config.toml
num_hidden_layers = 8
hidden_size = 256
n_experts = 32
experts_per_token = 2
d_expert = 160
d_shared_expert = 128
hidden_act = "swiglu"
moe_layers = [0, 1, 2, 3, 4, 5, 6, 7]
router_score = "softmax"
normalize_top_k = true
routed_scale = 1.0
balance_loss = 0.0108
balance_bias = false
init_std_router = 0.0133
lr_router = 0.000485
vocab_size = 2048
norm = "rmsnorm"
norm_eps = 1e-05
tie_word_embeddings = false
optimizer = "adamw"
learning_rate = 0.0009
beta1 = 0.95
beta2 = 0.95
batch_tokens = [32768, 65536]
max_seq_len = 1024
train_tokens = 792000000
max_steps = 16509
dataset = "wikipedia_en"
Below are experts of layer 4 (counted from 0) of a mixture-of-experts language model. Rows are named router (the router's row for the expert) and show model dimensions 0-255. Each number is 500 + 40 x the weight over its row's rms, rounded and kept within 0 to 999. Numbers have three digits each.
After each expert's rows: a language model's description of what the expert responds to. This comes from a sample of Wikipedia text that the model never trained on.

# expert 12
router:473504534450526514409488454549491535517534525534456486553490438465586507467484473564473557450456554490519578473504462475536488462506452467536484571550586505517560517460548520507392544488426473493568457517556482514501548516466427531508493478525570497513488560436574527473403472553465464432528527491543526501440499452496494416512461482491548511467492532581489464572475542507470512494561436474489481513549445509491485459494543562512503547386492467477466457531443480481523493490456524508511477486527531451469497486479465509540489520488435542551468528452514462468452468475509556423499493484535514602452503561445458515460531450535527508516460420507569528506530506498508490484460514602510482505539470450532532510516446456445517448542462437474482521487501573541466445457544518
Description: Table pipe separators. Column-separator pipes in Wikipedia tables, especially header rows like Player | Team, plus the article the and semicolons.

# expert 19
router:559489450580467484505493516514522451515534498468478520495432499483421492506574484540494453508513468429476466519453501519523504551490465463462548532515498494485529532520471595478481501541433484431515541555507499603553434535595506509540448517447515551499447515483548501507452463531500503490452509488570522515517448500516512444463528480438480458429480495560450473512454499552553494483468557481540479474493476540438488470488459496496558519567592440498553417528508468526568524544456507493491488544529474425540518535504443527578514405520552616453523532454530475473460528512516509428557530452515545487514403509532502454528448543521512494518494469460517510441491542484495526457439509490500537492463436523460508469448497499483473500611487467549527535492515430410547473602523500
Description: Mid-word content pieces. Middle pieces of nouns and names after a short prefix, such as -ad, -ir, -ov, and words like own, States, public, system.

# expert 9
router:516530538505474449489540482457450536469499478477497496469515577469546448518485486472550472512508518500479468500457431561520519473525517480494559504511507609528522507463515476456473485467494570471499530541502609504522475467492416525496593478498384505457483469428453475534532464469498497532437534464555514592577511500590532438495527493492480517461480529474506514507536491547468564500491560548508536472518488502463494515454490519478507535571471491489470549488501540570429518442546519442596496505435458412532509485538546508488437412483573499501499501533517490453500496491530537583466506508591490609545503458473490465579494418485526465417503451411561553483511599508485515441539493477483537439554534471474488487528521459525484482473493551530527486461478477440522491504475446
Description: Pronouns and common stems. Subject pronouns he, she, He, and word-start pieces like child, be, new, con, ch that begin common nouns and verbs.

# expert 7
router:554537596451480497499576516590475578488530498510552442411575465493554515507487449502516458472499571536507429465526520443514554499509520472451535455535494505465508542530514458458477457526576526518486494519499533469490501497573537531487567493516568600549517475555532564512507459493429492487495525531482523476420510460479526585487416478508501471482547477473526549510464482520464528555470527474425499528483482515424497455502478561464500408516492566496443501543511422496466525480480445483389471452503535490524511452447472495545460468478498446540457490478505531482518501508518436508506427599428471535382471463501481518420447481468494492511510528528459454493505437505509471531467504540505518472470447532490496487569526532514517493573479420498551563469539485486506466536561427
Description: Prepositions and conjunctions. Short function words in running text, such as in, a, and, at, or, usually after a comma or verb, as in "B.S. in physics".

# expert 29
router:502570454584469505500539470515509481550421431471528406460478460497527519505476500523499447465575421395534462472437534538505500510451512523471561546461559513511491484444448433502525531490439525489522522494462481445497505484451526499526481516446563506499511536500520523456480485425510478499559514471489544532448498509498523520411492484563482536435453516489558484480481503524537529542482428496548507492558502527484479494467503463483414499469438456477454547532486560516534498520481443493446489458498511545527535574516499475472470501577479494536566436545453494590514600515486503431425453517461455500417545536435494517470545542529399512511501530532543544481519414534501492454525590519522480459519539562522406470466503490531541529519506433494512448501563589512515508468522565
Description: Sentence-final endings. Periods ending sentences or initials such as J. and past-tense endings like -ed, -ired, -ished, plus quoted endings like ." and ).

# expert 28
router:465490491555498542485465498445529480475547489473421503417455486508474480494489496478505477365477420488539563418517471513445531500456534536484559469509465529457407506468541510483578497499438497500530555453513513497523458508475471427436501490424523473486454533514505500484424546496454488464506522468384499492462506494509440498497554566515511484475491437447511505441483522541512452527454582502477455502482504503509473496513405475471445453501541523487546600474510480479509494501543512464491488477530473409459465459600453498548583533541459450604509551528522499444465520543528421540544504549489500475598580497491538457504498462483536489485515591444453428429462481525532483477439467525527493528537468476492527542447482524522469496552502517529503461453494420479514526511529502
Description: Plural and noun suffixes. Word-final suffixes ending nouns, mostly plurals such as -s, -es, -ities, -ations, -ents, as in activities, substances, events, coordinates.

# expert 30
router:519471532470431486422496546500478518468433387513433525474374452574431451534554494487496546486468474485536531509482537489520493435548529574447560441502493481535522437490496536544566493420480554436493534492543540498449411499531542468617550421490519455508421507524474436498532487515527482473521414500507483493511492510470499469551498506615492540530524479557495500494508459536477449528519500527496485456490495540497510571516523552476448449480480549503469472436531512455549492511469467535468525487524532466456482544537486559563441446453464491546523596506480463460555513417508489478506535525530456575541557500530499469516517509476442460497495468495469446462470458484496473485474440469507471519515488481493536505497519509488479510561514423536461493558400423514456533516560466
Description: Word-ending name pieces. Final pieces of surnames and words before punctuation or a pipe, such as on in Barton, i in Giovinazzi, son, and League.

# expert 18
router:474535443516471523489522502549464540511551523469486516516470561516485484523451500512464460453516559508548601476537543460461481471527495489558430482468530492459513409478542407476465515525528526476451453532441540474557465548481516547441482522493392491474507492481450501463480520508509552627462491494494464459504497512448523519542458529415523500521448438501519471544447501525513466530488491488491514479539490454517510504497457425514533517489466539509483485511511548438489545463484531524550490486581458439528498472495564476588491531508434548434494471517585535523552576501498456496521503549465483446429438522437477505557519448541615477435504483597560443467468474473503528505511451501526483584459487547495519535453542484491502533440507509452452530530471403514420459487403481
Description: Infinitive to, prefixes. The infinitive marker to after verbs like want or going, plus verb prefixes re, pro, pre, dis and object pronouns him, her.

# expert 20
router:497574557416570420516529504599483446553492468559474516445529464517527536495505516436508564455500528504523415513579521519540554484514482495511536482530487534500479479459456394535418463497539411516506486509410530457465537519481547424563459529458597497464514471488493578491522475503476488405516553506436410499520488464462509507429500516498463542520543448520507460561534484483494562461430456460536532559518502593480477506525478498496485428485495446501458559496509442535445504504500516517559449483511476450524482515493453470541449496475551516587512536538493474485486521486544466485553516466488466500468505554551386474497507561549470541516501542530523379541471471440478490545510521483511541457556515504434433488496508520455519512508521515464510457508524503463519505489566505
Description: Punctuation and conjunctions. Commas, colons, semicolons, closing brackets and and or but between list items, places and dates, such as London, Paris or Founded: 1926.

# expert 6
router:513495532568511491498504486399444489521536483489508556504493563502591492538510422564553510479470546441486511433501497504460466517525556492496460462546482478570508442493521406542521486479516524472512491505416421489503521487469540509588476507466493506507495541608515428484459439514550456481485535548542594464505423463525488465545495495486500619536489490500515504543547440539484508572438461530548448423489482368487499540522554525480453470450459457479489461488470532493532521528484535496517471463527535507461522491567491512504508521520464526454493540541523505498558480544524449532517525543445474482519483509504610542511569451581537459477506539452479472516525516470582440556449473526507539539509428541515474467454520446531527458491493628476516493540513527509460489505510553
Description: G and r word pieces. Word-piece tokens inside ordinary words and names, especially g after d (Dodgers, Dodgem), plus ound, ill, and on as a preposition.